{
  "n_experts": 64,
  "activation": "swiglu",
  "normalize_top_k": false,
  "routed_scale": 2.0,
  "vocab_size": 2048,
  "norm_place": "pre",
  "norm_eps": 1e-05,
  "attn_scale": 0.177,
  "tie_embeddings": false,
  "lr": 0.00105,
  "lr_mult_qkv": 0.7,
  "beta2": 0.98,
  "warmup_steps": 493,
  "dataset": "wikipedia_en"
}
Below are experts of layer 4 (counted from 0) of a mixture-of-experts language model. Rows are named router (the router's row for the expert), down (a neuron's output weights, with its number) and show model dimensions 0-255. Each number is 128 + 24 x the weight over its row's rms, rounded and kept within 0 to 255. Numbers have three digits each.
Before each expert's rows: a language model's description of what the expert responds to; "raises" lists some tokens whose logits its average output raises strongly, later layers aside. This comes from a sample of Wikipedia text that the model never trained on.

# expert 43
Description: re and le syllables. Inner syllables re and le in words and names (genre, aggregate, Montreal, telenovela), plus word-initial Le, Li, Di.
raises: "v", "ak", "ning"
router:116110123143122100128143182141127119164145115103135109111155110175176095139111115137102063147099108130112146173144156105132146133119142134115159127120143162121132140118104113145122147113106085111134123149072121097144125098124112145119134108121082088097111132133146131146148153141134102115139112138137124139111144096169149125153112125109109147126103153130141132131125124145121158174122129139139157105093132136073099155105107094098148157173133128088160135157141090099152119131183121105148121095139120123114133140153137119175112138150124154131093133141120209116098140137138158131114157124129145132117154070094132088106141112071122120145091136114118135111147144131187123125111067100129083114152138161121112137107113147147080112176099158172087123098106155143185147109120154
down0:112104160160136080122188127119104091101095088153125113096110105132129158127159167115122151136115131089124160126133133138132137096108143129101159117169133135099091114130137161158132102131125130127125139156127135097118152082145094084094153141156117099156122137081155143118188095124160139109121107106152113104162161147110118091143123095116157097119115089073167155138135131092110120098156099124118121103156151136168105093129101110121124118175142133147097133143128161127127087125130133119162162128089136099145168094155132115134152113099122111120077151124118126157144141132120098167090144168136095146135081139085136112171136115092118157139107142113122102083154141139118108156100148124100124130158093180159113127095117131140150107114096146101142137142138090142147113074133130
down1:125126122122156141158111156144114133103112125168131132101150145103154133127117146137150157141095135077147084100090151132161100140133116123095135118138145147112120090129143141169126126122131130119114121107113181136112163148097123127164109125142102152129144112113107128148142098159135114118156131139133135132104095166137123089135129118092118156116142130110113138147150091158148151127110112131143122162179203150119124120101180119154120120117097153158129135069082139097133130129197163109151155113131131109083184111091101134084166114136152147140100158113168105086093140117180105143148143119139168138149107158107131125151126146103116106130152152140109118145155155123147112154075149110143124108125125179161118108118131052159132125130101125129161097111104108174139144086166111
down2:113156171151140154174115096142105091137125124134134153176143130146139119126141138168090098129162140132121107145153105169125081127148119149143147107102154169100163085111114124136152145061122133083135107140143165091103138116120118109160139112134134123159113102155122110151136139151147127111120073121153100126140154120146116102145142131135165136088081128128116121159123142127168135104100097135086096129106119105110151143083075108112156152137148065109128163104129168107131113127135162118106118133132090142180153159090108128132150121119143144121132061114124132134135134075120112138143166145105111154145141115131131038070128147130146143120108114131101084098140134150148117115186151119101136109124140136120135152150156129130076131120130151090117096123113150102108121130119114
down3:168092126146122120143061115135166153134164138115081144148078180131135113163129124141133150078151126094117134145082109172136145111163160102156130106130150131092140130095143121109109153152125148086184100141168143133149165120130150103175136092097159158126140129106153163124142130146093117204109144145139106126138098104108139105122087127140128154106108140106130163145106117070139159099120126137157146118136107094153150129135096145164120132152149135112114148171103137122131132095148122132143153147188105135153123125130135092125162118141074100155141114133140131123124141128137136145153087116092166103124129125113143167188176186109119163140128130109113162119131129118121128137158117107134129093136111139090107096130144109125125147148096096128142119120116096140092095157145118
down4:160131129114123118149104138131092095101121122109114092130145135090108145138141147171193103168132110157175150132128140122153117101127159124089120104139087127118153097155092148096142129127160130147153142106136127118173145099130100084157089100115116143138105110124126141141101158131115131149144136084105168100113133168140115118148119122117143115151141105100118148103184126128114125139120088090120123117123091126108119112122110124100135112101094129115104100151100120111127121121114112125161097113142173131095080152116195096139173083123106112124177084080150089116159121174170101105100131122118127164125157131109129127136103159097119156105148146127095137102132129174112162106098089142080130125132129142144136117134160162100122079168113115111095137160154095135123090109167142
down5:182133138152118148145129097129107157078106146137125104115104134137151126128111146109100135132099173164124128125159156099107126097097136119142135071134113152131122111173150189085146139112114150119101101163114158132111124147104149111131109114191134124083145102129115141129128115127107168146172110100131112168135100194138099099162126111117137133132121092134139120117098102117111126096169187092112189081188089130109160171134169121112136134160080113152119122100100106143115144130124131133116139102105154116155135151175121080130167110121162151119156136096128086139094142145149128121144121106116109123198131166136155112136136152132111113103122152121150162142145144093134099111108142160116112153110116081127100092110121122149120138123149110118134133116125136099130128145099126
down6:126120114130139156104121140106126119109120160167139103086053164196129150129125114173133153140115139139137128124078155105154123150137125125120139148129137144112108133148127109139130105128144160118110130125144140122131160101161152147120140189144123076130178143084144155119109128144129147138150146157158129113137111149126094113166099126094131064160159162151144138095119146161154156126118131135129152135097149119115102144156190139169135135160116110129141129083107087145119120115098103107085121141146140082123119124131127068166116143118142150155156127146135131119122110177116125102127141134134135188139128155133113126173132158111143164150129162141125146104172151134160108121145114115107068153096136111172096096102069174121149156145158110122143133160151130129169116149127144
down7:185109117165161166098123122112080114141114169137183090152113149135130115068108132121114110136118154108105099117128110111128111127132120124122142081142119103116097168115154139148105140160082106116132146131141107165144092120145123105142147084120130173146142128107130112100152153169135131128123135112166107164166111122142123163122131127114132130135168125138136138073114104097104137137154165124112120137120156118137135142117175110103130134079129136145118086147151167118122094147157116126176134146108166135131128092111131090137117100135118115121107158119112120198107121105140135110082091136103124136160134142182134178121117120132088109161094144104127151135084128132114193165092175140140145122161144143136115118126098103170135093128166137086120140133079112150110144111140176
down8:158172133127105150141077129100167110162136172108106115137126110134094132141145120106153127137141106100136121105118120122176098167123124139114145121140126107155112145088120118093113153159093163139103060090161128124113164154144094107162113092130085106118131124157148126091137131148151161172123122124095131097109142140140140172140073152139156153146114092171128130124103104159130128159146100114128119150159110154104125138127114114166063127108097120141181134115120101144134114141147179124118116116123105109157139110112149136152147097160178104118124124120182119116129104137132167121094123108097152139102120094132123130147118142078102122122110129124148106128127113133089097095121120143146113090158135133095164170172094132123147094178097159099117161152154095113169117112162119
down9:137187150134140061141137162114158173147107123148132130165167093105125144150195079091134078172132090172104117197137105137124120155111149121137119152093118139110123132108158118142113125104121140102105118140113121097121112127123089139155104143140152089149141118187132089113097119134163148148178137102131136132127150136182109149105124122115091110109124143140079104124135174130180150121100111135092088149130102109130112137091113075115123153146132136134150172127140167117130126163135113155146121123136112134164131126128129147154123118134118155111089128111124147117139121118122161107151146127116113134138092125080130108018113162136113151113152121112142166113148144140124128117135128138127127113117154119097125103118092127118097134151099158134125104097150150145102139147123115
down10:146131119167136145118112155153144116074136153121068148102141129090122127110117126113139167122133150104135131143102127115115113146130117142107117139150147144145123154131131077116143168155134127164110125136097111133157113121124112121143104159127148138166154138132116163091117126120068114091087160074093125125145149154116127091138109144119081104127182134159126183139129095113167105111140137128187128130151110121085144160170144118133128124098099168173116148125095098142114052148137067131167119152151120127143125115106126133143115128145138135136153137146157118141119122130115098159136107088171129159110121104157109121138158138164107089102089158112158115124146111166086089113123109137080119124118131129174111094151110104108176097112077148114157133106112124140131174153143115
down11:046134157137130095136148169140145101101151083150189152095124111134104162128109135117107106129131133132127170125158169156128135127128120123134111122121109113134101105125092134163140140091104146128097127126088152110135120156150109135118152124144146105154102131122119160139160137108089155116151098137099154116116157153124098114109108130145126126070135086081127142149094149136109170121091097132088124146089133121144118128143140161143142117124127088138126116130139156139125136149082137128141140082149125116098118109158177111095154174056154171137113135085148120111115136120123138166158123117116110158133091148106130136077139157135160161100160111136153144129139168152093167140127145167130092112130126150153156074162163107098155118120122112080138116151115151108103098133172135
down12:098130148154135136117128141129184135085101137109106111123117116117106167107121142118123156107110099124154107152144165143161150105120150162117146098095143110119095137183129108129114151106122093171135148155147115163094083108102169150150183117130111107143085134155121087105121134158117122103100124149123099091131132123105104111099127123107127130155143169168108136177153077144111125125083132117133151123129130154132127168161131123115113121160123172114073117084083123106130136146091123132163132154093136134126121058111134094128115127145117094152158168153139112107170161143155123124123103143132110073154108107116106116135174084142124135130102106118152090106146135096157072131112133115128142103108100088150135124078124112126168149111150109167131145088112114135104141127139160
down13:142077166136188105135123126117147141146107120140139088108125105100108125134144111140154124132154114133163113136089087157164133104075098101154119138127124123102134118128154140103104106129106088128091109152130120116134147152123118119135146110108179130159125148107155070159158119139133140123113159125142137114146078096126090126142125102117063177106116142175142165107158115096134154128134158153099119124138143148146137125125116140134138119140120107153141068117176163101101154158185149086136185117146131145119129109079115132130129104126135089085155115124116140128115160146119149110132151131107134087123129127142135136128086117134116153156137176139086153130097163169110163096118154168158152146129111108132132154169129151108105093155086159147127118093128141165136119087174107
down14:133152102103068107140158130153153082151108121148113128105124148143071123152091139119106119149141131100155092140182138112106106176153127166128113121110133159139117130171133147089096144107123113086140164127175121092103129088138142077161162096157129118106155139154159133104126137086092145106141159088097152109113097130138151126117119122122156086125139125171156087144158127117126123113133159125143157162147130132126109147152149145141126121112147172141116138128106080144136143122139124189162185134124126123132157122157086110107183134151108097105120155117119112122140138101101106139134163137150153083107149139123140106166119120149135098143156149157127135158139073121141107101095111090148127100107116154088090142126116123095128105122133147081141105090146139116117162101118092
down15:134105145138138064109136116142118138115141126126122145123155161138137104079105132110144129159119121155132156124097108096091115091164137129125131134170162108133148126166151135175114112108106111120131124198140095069120135127111150188111141132158098165119163121140089141149088099117159092087141121150122139131120105133116132128130114121164128151141128133149138089137105101135150141138074150147123105115133108082153096114099144122107142126101071167094133108155145154113124132111130122143128112101118122140158095122155143109127132149118110105148142170127134131128089137171176061116183117139166142157092129118101139106131143135155155127088214152126100089101162147131124152134101093113133142097124124113121123154109164140129119128099123160122134124136097164139100168116101089
down16:122100149140113134130135124115139184142125086095106134090108134134126133134107109115123102127148112130135131124131096114085139130130121123155107137097150129129098120093175141129128127123189152117144138165159112150184176135098146141082110109139188150147142114166116138149133154145142106135098113144101129145114135138161161113126160111158144156161164108126157133158128128162126168094108130131075122128123156121108127131138116129119130120155118063091118104184173124129124126128122095148097146107107165138124096114173117053154107138140164148146125149107102105111136109153119075094075154131110138092138134105106134123108148158122113107137095103117125115162190105114118152119146121121131170157136155118115140144100150148108129075184114174173126121115134139121122087102163127
down17:117119086158119121133124112094132156123129095124115151127145120101115150139131186155098105123122126144135137099109131113150129138142106158128124188129153100109112120111149103135145038141162120119124153145112139148135153190151111127093158143191129107135100146170109158125134200110164108091128116138130154112124121119152105113174103130139151116150066112132109120101120138165151159101104142083140136120133074108120171143126111168139099178111119130108126168130120077118132085116088088146131141136109159132124160112135130151188135117140154121092155114123107104109140101146127097139153127136134119105160168121107115121169137119145111098120157125121107173122146125122129130131135113134080136165093087095117123165123122141066131125128123110142133119091135183128115137136138135
down18:172137151148099119127095161144153129140139109130080094126113142115141123119153113124135149149100119154124145147118180142169145097131129105068131083143181118149101126126141154131184117123128146129155122129126159158163109174160104178150155099100132169143138112146127095133123120104154137112134144143091111119131130120111155169131115144086106157134165145077111114129118117139156153132100146136090094103106144163101132117133153134139116122147151136156118118132114154104139125084090120134082087127131117098144124145133178123139136144135162142123155165121126075140185116120153134149116186147102101127132127141122106128141126123110121170132125111141129149112124138161169131126118126122150092081123160173105107188104056100126073141111130119133149062148153124121119134146124167
down19:171126099122113124156105145154112135138161156103136110116162143134095120142175082141134142138129163150127093117123127147126103139117085076147125137113102131095181152093113108127149117133116149138097123132116108145128138158144162126140092135131158098120125127153128132159105123131143126119153165125110145151141090148078144137162103146147145143146146114133169142101055155123133155147107141164148110095118156138072137133147121113171100122106130151137100127128078072109070134074135128169108157175125103114119098149166137096123086163146186131128117151104150135135193116117115108122135094108158112103099115137107134132152133118106151136113089104094136116120114118123129185145138114124130142157082125129155141116151107100130129129117102155108180164144120136119155098135145066
down20:080097130142143109085168144150138109141097141115116128150165112129122101131144087151134129122150093140100111158137118147106083166164158152135156178124114149076151101143148137192140136125128106107132154125115091128152095105104114126141131153101141090114125123167139125129149141123130146125108115153121125132148111110144123096103145090126109105093120147113123110162144145148179100134125108138088084150116137127153093143111128162144154111165131090103112146121125084115160138136133125134125104130171098150109157087139128087118093115162157124151124139147152190154110112116113133105176134104135113163079112101138131180039096145126145110101148085127135133106153122120105103107144148160146158107124128108134140130175106142120132153087127129106131154115160170157094148096110155
down21:141106148157120108143112119082146148124139137117099136115134146122200087113154153090111131155106153127174135161163149159159128145125104122137095099137157152129097114111114148128158150137115137097121121088124139078110135146118112124190114107105137148119152137107160137132185103128162128111111129180112146158121121177116125140190115148098161138134160137138143145097155124162120145122117102112120098125105148102158118117141126120170118139147148098132107128114116119097147125104122140132080125123163121077165148097100107093133133125139131172154133085100152112163142164089155103177116103125134125101144117137177145064125132153098108138104123148144104114128128169129107143128153116155191127132151180148109162153114109089095137135092136127150124138134125137140097158157132079
down22:157136117110132105130128128141169134136106123154158128125151133152067144126169096103156122110129153120142117097107156156111128148099117151081145152131113086111098146104145120096148125112140143106123120148140135075103155113162111118150126080141128077150112135105160173128141081145173133137095196158142084122164121113096171119152091127077106113135152150136134148121137111161102114143171159100118128085148141137143108102118096139137156118124132138117166124115130106137124156103116122105076141139119129100156119146108129184168139121139183113150107133132141150128177098128075077140100113118164116085131083175143096132123140137118143132144089099169152153160132140096141180101115133141123129154113120150121116141123100132134125142111164148100138165147130086143145113111159135
down23:116099135134146143104161145115142162091083157108149144141119115145120120087154094176111134125107175139116165077157092113127158129169133132152151159124081154119114116107148127078146174139132156134177148097131095110189145126156104112101102134121121137105143121132119101108134151118104138110124146110139127103133122120164117113090157143120124118135160142128103190131139136116136157154120105136155116122111133130114113122100128138153141136151064118131124132155141144148133178164137121103140092135101141144143117134115131099120144117101148126136110093082092127135143114080156125145122165104151132166105125126160143101071084127124093119113105101108114106184152143117124114133114161117134104134155138123149137123141130127204130094113138156085104194099144147103111159109097190
down24:150130128110098119113167116140114137138139108128133139118125146148170108098116175141166087135159139109110149170110138125175138140134154117142123131127097151106160147116170133106155118156133107098135146127136126134147176163123135144108111120122134150145117157126148101134182124165132098137141155125111111141128132170140086107108148197105141136152151159146111099133121101133076098117124111106097147114149141089164131115098116131141125134101142139134135108071123130090126155131156080138100182077111137120145152133141116091111123131101210122106084166119129130128170183156137141087114108120122103119105156197157094124135099157143116149143137110127117133107148150097124123108120133126131129138103137137093138147062084181132138119100095140127114146152101068119110126104106134
down25:113091108114107139158096116129106141163109133155136139139119155144171123151152144148146158072114155116121105123108114143115088082187133132128140092120145144128134129146154119116139125143137093143145114159131102150140120094158155129134122109149130142096112169092137160117159164107158159095171130106100097143161122105118136164122122127126119126133148145095148100091096144128128146103178110108148195197118157134141171115136177148107141150141108113116131135126107131148149099122117133125115115154142126119129127102093131106147113129115112130171154094151155141119081101159153125103185152111150169108170134110136141151117083150091197152155120176112115137100138140164157135115126145112150107155137142150110122162184087113167129140131124119138103110090127102122116134074160130
down26:127081095134142139125094104140141141140134152130117122165145126123098129144119144102112126142115126149128130150094135128094094130147127152155114102100112117111109133115128114171110099131141136120150125160118134146123140160124147102134146120156121147126161168111091137142158086137109134083160108132087129165124108129109158106154124090120186144098136104168136112148093123112161100058138148118121175094183173157117131161169136138149125114114163115129156114081169152137159118084119119101131123117148129090122135094111114105135135115154124175138146148164097127146136145147164159120137109090105160101167122075160156134143189106106102150145075134151136146074127175178146116118143135158140162130130080120089128167091106082133114138136122126128151109132132095130133100128150105
down27:104098129099134191123076145153098142135139129128158133103158145103121119132126112122160149111166129112061130063129067121137144126108128164156102141115143147122133151120106155095129140173149179175117118079138100073092150117178169110156129121076143132147178129133174094125141134145178165169097150098141100110123139141150130117125115099147140128143107141156134118090130116119138138113131135166151140132089143157129114126109138107139092089136150105100119142123160140107143104129185128132124120128099142119145124140090105121112129128164117130109099104087133122109104148148139122111150187098097144107117165100170151113104126116099142149121122153144099120107126140108095159094128175126123127129128145163129129161080112127149157114138085114149152157123102121146112153104126122
down28:140134152113215113148126133097139108145111138099127133136080085114168167164160159138099119175110129133164119147125158117122116130125118087131149171133140107159150124137136122113137106095141128154144176100161166123131107130097115136098170142140180154076088103143127113135144069140138083163108114145144126119120134157130107164097087140123133169171110145131074130133095148126105161166072106097077076111160138105147124138122148083094145161099123158120125133154102125124114108143119127135136169149114147113102089108142109112141145141111107133115149119157109122105131137146136149106124121150111086120150186160152111100117181150138126108131141116122110138112105114125155173151098116105147113126160143149109125122096132145109145113135146123119157087146138165109126147117149128
down29:142109139125115099126124112123114119132142136185113130135126118126145133148111123123143130128110130127158125110106154085124147139116111128142102107125115111121188158175098156150138065094130043133157204166143166172150123087096158137121144091146132138145115112140123141081110141124112108120102109111166100150174118100101143132183106096144148142109124160114154125070113096111104123186119158133128111088166106102126166132142141142102118129093117186143119133168109130112151140142177135122146119136155149100086121143092109134124094115110122132126166104141063117144161117139117098125128102140152149140119166167110125137096122112110128111156100157135117103119111114147159105154120116089137141112135132134104103161113129135129106164136113173122145136084101121156146116150116103
down30:100162139138136107150135123185132152127158137156124116183105153155104162154073129145113149125135147133132123093101126195101087101145107141122130121172186176154126141142116120174139147112147115146121135143159134078104145125125182138110106155145091157102154133181108114131127129111154123098124127132177106121145109137064099115130155106134108156117119106139153101142160153125123138076080169172123113147158104132136147155101149132096087118135134115094115127136121100127094166149102122151147152085090088130131109120132134152105106125143124128143147164130119155120119087139135109148123141163151130090185114134143146137153157131152174133084133136107148125130114104143138145098136133131100135130128153150121153077143099090156122164125123103129128104135163145110147167161108114
down31:152110188091121129145133104117125135133148151141139103106080132162169121175167157143160115174152109116141105133107127145160093115144130112109126144103159131101187136131148151112107102099128109105129115142149141120136142154155132162130121155133098115102165148153114133116125132149166207097144082133100134161118170127112138127125139142150150134113117103132118111111151125136113078141098146124091136124116121108154115128097174099133138153107130089123149155130185148095126165106114098153128164105137090092150151112149099154108125119165126091123113118158128135131148111108149167129154154133100132139160199126129128128159096139110120154135130171138118167060066148118109151105157091127131096108160103157119106128142098127132132134146100138136128122110140132090113130183112167
down32:086107122144146121150074122152130154092120129132106126109116177150123092124117111170179142111124099089117159145082140144137088129160173127151141111164175158147118170127088113125168124149106134137154097130127154137138123138122140108165144134149112094129145156075158118111139141130142136105123115139125123132093093174124165142110073178120127093143143111139175126125125167105114105135138157157156176121144102145116137096162153173107134126182157095122119148110115112151110117113135139137118080159112110136150130136108098114161172148131106078143150147143122123101125106145108128138167131113123149139105144109111116107117147140107135179109103136125122096121108147169141102167124141204130077106138110121117117132145092122085136105082151094138130154120149093117108149146150145
down33:105097135105116144085103144152126099093150161141117140184103153112125139127108150140151184099136110104120140071115149128139101126106122094124126112111140144139113120114163165117132159129103149129132121123130106144095125141139165139165111100121096128097094118127112120140168098158125119121106122152095075128128154127130117130103067126117140127118167143116152148154180130107116141111159100134101140090099128127125078187169144123142164182126149124092158132112123097145136180123140144090119113172085129140135127122111147088133172141165110119124126127148164121087120115158171123097085121147142121107156078116174134155162122095158151115071140132121098124114123152179111106106095119145101105133107117164117144159150133112141150139136135144069122102138146164107149117131099141
down34:105154100190128171145088110125104137137161114080098109089129081152126150118120110133103156157129103140119135155135167111108108181148094126098117134097136134107174180121149150157120152167126157108086133137152142121105119115120136185094139162099079149112134128142140150105107101134098140079120087171126165131146097083142153081115156137121088114128105142136113113119157202136109144108155163121155136140068149143113094129136164108126151102153143131121161118107167104139130145111132128094118120135090125129129126123105134130149100136083145111134136125130140153104133105113130155087128159158141149130100087136139101088112115118143161150140098131075131110132107126108142151123148147122125132142144150114178124097135098102089116110125128162126084118092128152119101135116149156
down35:126152107162086139149140139134111118110130148131118116114171085139105142133127104153119095146156171101112156143127126105106115151120093157095098125127108179141163143142125119158135108148120140104123123103106128145097120132135103121123139149129094101144161131139073162140112095143128137148153119109177141138130128135130141133124157110138173110173109123149126129151072149137144115066111107122125163136118122131092133096151135147129145073117150126079165146141154158101113145123105110149147104145084161142119136203148054137135117102129147147134123103131120116138140117158110099154109143112131095199119149126119107097094135086158097106127138081181132076133134111164133101156109141098054107161099139128115122139125112104113102121129112139093084137097134146118155129161129109
down36:134095115099145173135123099106125086142145124138196136094143137123113096135161133090142139125144142136119093115136114143112120077168084123124118145129153110085135118163151134137144107126090132156103150115155075169147100166132158135102096148135102153144152098143148144130110094112152112078164155142110136110136114106112171156112107127136160123103132127127130114135124133109099147130141098092125141157143172130144129095154144145125144126082108143123101143116127146126123121114086107151106135123077175127127110093163087132115150159142108109130162165169117141143134151120158105132125096121137137137117109145142124165189116118159114154143156148119111092159155121213154137178120143116093117091120108149135094140138110088106182124101156072117138115177132119139143131112126165
down37:144109154165059132099110108180100111149158095125082121133156086133118138125110112151138147130148105113071115145130138141112110125109158108171144109104109142153151127150111158121157139121116124182137156120123148174143122130138132105145114118115116127182156150121038143087120125113086132139114144128126127109117136136089141113094124107116112136123130158121144135142134174129148132141103102143118136079139139140154148123109144102137095148141111141141056116113136164145125081084145113162159162120172144129119080156126158149091133125110138089156117116122135126167131155133121149146119125103167174139084115120112102126129102108138183142139149143185144108145087124122099103168113134084127112120097087134170118130122159137112129157124147156097144129140094133165124161141120104
down38:148161085158101152133138141116116142102115115118137080152127140106127090137084130136123095125137146089172176131151093097136133156094071110088092143137145103119091147127120123116153097134157110143089146088162086134153118136162112137150144111093115152144128120119128180122139137124112099137188156101093138155110138135142120119107146115090153145139143119112132152132116152124141164097139106110173073114105182161103100111114189144133078129089149118145104137134152101160117134123122123135135131139164109105111167124143118162100083159090125132137146124102101073088087151149121166106101126111145146129121109137148133155184130111108128143150138140108154158135137155149135144105122123144116098130142136143160095176132167110112107098156093110116129151080140135156149119121141112
down39:100096098141121147139129118080109156129108145194153120139143117128115142148112128141122110167154151122174148127162101146120124126123096143162110153121114155116175136138143142147134118135131113146123142129129133150121142096159100141113127157150128135066123120130093129130101154100108120070123128124143118102125142119090132149110122133133120130170149151133137118150130158125106140112078132171179131116140129123157124093110152148121108126109150136081144113178150133174108124138085159124110136103118096086143125143174150107160106095127121123115102111124114159157135105068089146103116153136154109136124082114109068116120108115128088080116151106127106158143153137138120132086191134126084141095151176182121100113166128089127141106103110153112132118139196146121104161146076142
down40:113129119115125162126159151106099132122159131146072132153118147181105090148074090138105124120151139121171098140107117128108098103155094141130143163140149136118146147141157141114143133098132144161167124163127133122130141094121135098141142140157143136177136150116135161120063136124104163098149149130165123097138128125147115089118189074161072098111110163128138132090120094136124126153189125130119115118100124117129159118137099131098126108164162098120140149157163187117144117146149118107122089104137113118139153126141126174106127117102150179097115142135111150086115157096129159180155164108115143147139115117135127172099142161118107154124106109125110090155093130143141089104129128114131125141148121086184094135131118141125115134133110122081105142076153141118097129106145149
down41:108108118131112151167127115129127130109115111151136127144108160101158133102126097139125128140128139087151152114135130097131132142072138131179126125155095140128122159155169157104126097148166104139115149144168085126085121102149112154151134101148109124124133124108115148077144140111184119136150147110091133086125138122112140116102135125153144104165106108158083101157170165114135168111145151116174098173086150143161098169135087139169150136131132147139084139138139092140110116144126079152130113171137118068131140115079120128133117138110117122135109125138115085096100097095136109101148147138167137172129120181158176112127120123109097151136137159138131097111105129134108120123171143081101086124136177152137126124130124117085101125155103139129151124124123093096097173079119111
down42:129135103171096125143141179115151142142112107122151098102105170150118153152146142132122175090117083115114105111132110115124154170136130109138132112109155136075119145141116144166122135144151110069129097138193110113113113154153122169104150151124082170136154149137048103091143129145130114160163103140129138166154148123105085150126102141130112133131167174142138129147098139103156152118114197149140103136110154114106120146148138140101102149105124107140080123095127096148110097123113097120139143165129145089079136151158150090120096113136117163138168118113153143109123164145125070153173105149126132116149117131110160168142147105129139095105126151092147128092122095127172137105143143102126167125107135164132117087117127107126132131112145131129138090164144148150123116132123127
down43:128158124095119141142091092177172135113117083145130128128107104156161088166109151119116118154106112166159164169118120157114131085082071125172110116086156136159152112128151116128097134119153160160123127140118143152122079122101162167137125121133150137144124127094118154112075136128160111119114118135147089132118116143149196128124106108140145147107184110132134144173133118176161096113139084117095093154136163124139137134127125105113152123149126094119150104152128138115133157134159106161119175157112154135112155156112128164157142129098146176113158127103149150130148124153146143126099088148124112143148158153104164122118149114112108108127118119133141175116133112128133128113182090140149151145173184110127118132138113119139133131108106137186130095173126117123159100101097134
down44:126107151103109152127146131133140146144170102090157141151159120128153170058164155120152127118114113105138127154123144134110114076141150140164120096116118127130146153120105105100151122139166119117101146146183113089156137129134119135165162138116134197139155123146089068122145171147106102079152108147120150133151132089117115138150137126123087134140118162108125122104133106098114141155108104119121106135160106119141143134083159089071094084151134124149096137131126139135096112133119099112118120100158119108134080133122119117112141130138104154104144080141146125159166174100097098095110118143128149088135156099137147128093117145059114133115131179050190131118114125161155142132107135110143155119132105153146160126110141143121115122099135165148110130143121159131147125114110128
down45:128139142178112123152103148156081116136136112102088114135128119190084178137073098159113114117095152160125139135131090126132153156152123140104149106118136139178134134121108146109106140149115146125120148124116132138155104097143147139060129168134068138133112163137135163138128141108112115131124075158138163144079112095108152122086113181147129118132136095142147116120148111159151100115144156114130110112069083153114141149159175170119156142112135108116109103121087132176128125140086128131125125122094115141125130129131145122086129084113162121162128109112147133109123141110180155110121142126142117137118100096099108081134135122141170151061139104137133122106113135139157126152123139138162156130124129078172093116137104147095125126130126118105122151058125157101112128117114114
down46:167104150072181126104109123149109160101145192116145156146096158125128113144110115104107139107134151116122140112134113146195143118122190113151128103132123112059119103118097164089179132115111163125138090120165143098091159102167161123153090142154169146118106141113162154094140121138098180145114106159153105145126156145111113100112136129106119090121124108102134138126106103092107097097145105120162151114110145135142165124125094130128112108152099119144052141124118116143147132125137144141120135114139146152121112088123131162136111104126135118152120136064179131082128149156155075144127107121113119143137154109155112125160198136085121146132110129142151146108118130113114123099132160140105158119134115140135111101110169136127133121175113106121127164131137104135142131153116128
down47:173144148119123105140105148131145131105103114117101121101149095100104156148119114141123115137137135125147129102129170083093102120144155138076152145129146134134152108140116115114130130171163142108119118153165125147131133136124132119085136156128103118114154159139090105111162168145116145141149131135116125095092140129131073107144107118163147151127126121106100198060095125143135108110138110151172088098139100129156097153101104073109105104064083116080109127189123125144116154139095104134167131150170136138122111120141124139102129146138077074108111154149117103091084123098138127123141147118138123162135137169155103149106138127165171109112165150108104108127109137141118153118140148108126089122126141114135107144109112141069140123166102139120133166169121146111176155133153153
down48:093097064128135156109162133108128150086123154165126144143174125130182112120127087063097143135117127151066126156134114112138158129100107121128134143135118119139109122093118119165128117101128140123104151114121150147124108128124087096136194133132079147132156139156136155141104102123112103143173121152155148163120123094125158140154173130152132147110153123099142140139140165145095165121163167124109148152150115110106114112128186142113091083125090126140146172149144111131140143129156154139133131104162131105108109121126121132113133120095099080131120140127104179176124142062104188125127113112159150094131159158123142112110143109116149099148138082137111148162083124146088129144137152140122150165144094095114100132143181132129147132130137105140125134102111122128139111129099088
down49:119095118141154120127099136070128136091137180098097156101112155159139129146138125154125135111124086128103120144134137074128107103151141167116133131113076126123146104112108154107126172122116093158111087138109157121141101085103139146147085106120141143108125164112110113108101096149119100116104143120128119136172138095128126140117137158137090103136106186108099121132138110096191141139115133148169124173131125134135122144111126158156129142142101117143126151106127137129130107094143154087135128143171113096126100129098130095169093104156115160109152089115142140103125098168134146143109160154097106087154114134115080106112143105137080162160055092118147130136157118116113120106112145150115119118142159104112136152093107105163169095177133150136086144130141105125133161121067139
down50:124142135085116098134128161143131111117131106122134117126191125153155133138145159159122099131141088152142075159144154123072083114124085098160128158108126082138154129113125093104118112147134093171170171145152129143115143098135107122107134138119154137131133138143125086129111123098112151102132113156123157133118145086105143134112142162129131144103186127128126139162130104131125137150124110147127077157152152105109133129136154138128147100128158133107147152112144120101098180168120145124153114165154099117109182093141089104103108139132122063100177090128152100146147143092135152118128106143174144090121094116135143129101137078187107095144110114114086107149142162128100089143146120109137152168160123151118154168116110120077143158105149144125109141153128146098114113097129151
down51:148148142109101092135124139133118131140121105094063124130113117115105130094078154164146156102148118113158174104090145082133145161108108153128115117181125112132140139130121137105154120124139136142184112095098150096095170140092146134162111105134114099152174123119123117131134183118136111139099168151109125100133075140138132149139132090133110142134101142173118116135084135114162082151158151158143119153119126116181133143160092172113139112159131124133137158145115142158108177123150139102154099148135136128138153151150161160120155125133119156132133150128136104113128136115124135136147126144115104116120132116133122094179156100082142153065119108140101117135154158164118151146085167131152129162142115130138088166113122105137148164107150075059089109137136136115141090157131114
down52:125146140128123133140099103105131125125131136110106116102149112171126160090158091141183120151174100151104105110110150112130108182138170164121106117098147122127142129126134129180091088158145112138101144128138129124122111124107116090138129082114091109119119125096145116141093134143101103165086121109151139101166114095126091134152106174109085095142150105106140093140134146163161097143144121167149118136158108150167095151140131145126126104119071126143125164065136127103103127130127120141150137174123153154151143103113168152148080115117113094117130176109126176094151127106102142120105161148127138124125122128145120084129142155122116172143109138139083126138089113072143144119098125150109123180134127103111134145126135114103110130128131141127094154047144158160129152172145137
down53:113123108119168140154166147109125142135124144153115134122106130148201112157105093119124131123113153146120123146154154137148135133122107139124111134126114114137126152112153103111159149095119125123110122089121131113139107101086139126124123133139126109150143108154139120132135113079127118163130177129101187119118171082150127108125102114099112154092132107121123132109138094060125135107164063106150136140124093154104132153161120151142160120184159125141131138160137137163109081116083097141103107105123143143119073099148114125124115159111124137190134151162110137103124122134143140091124147113133100115122138167124134078059139146086185156104136165136177121097134153119155094109161111100168139087144096127184143132157134147112110141133143128149181110128130113123176097120134129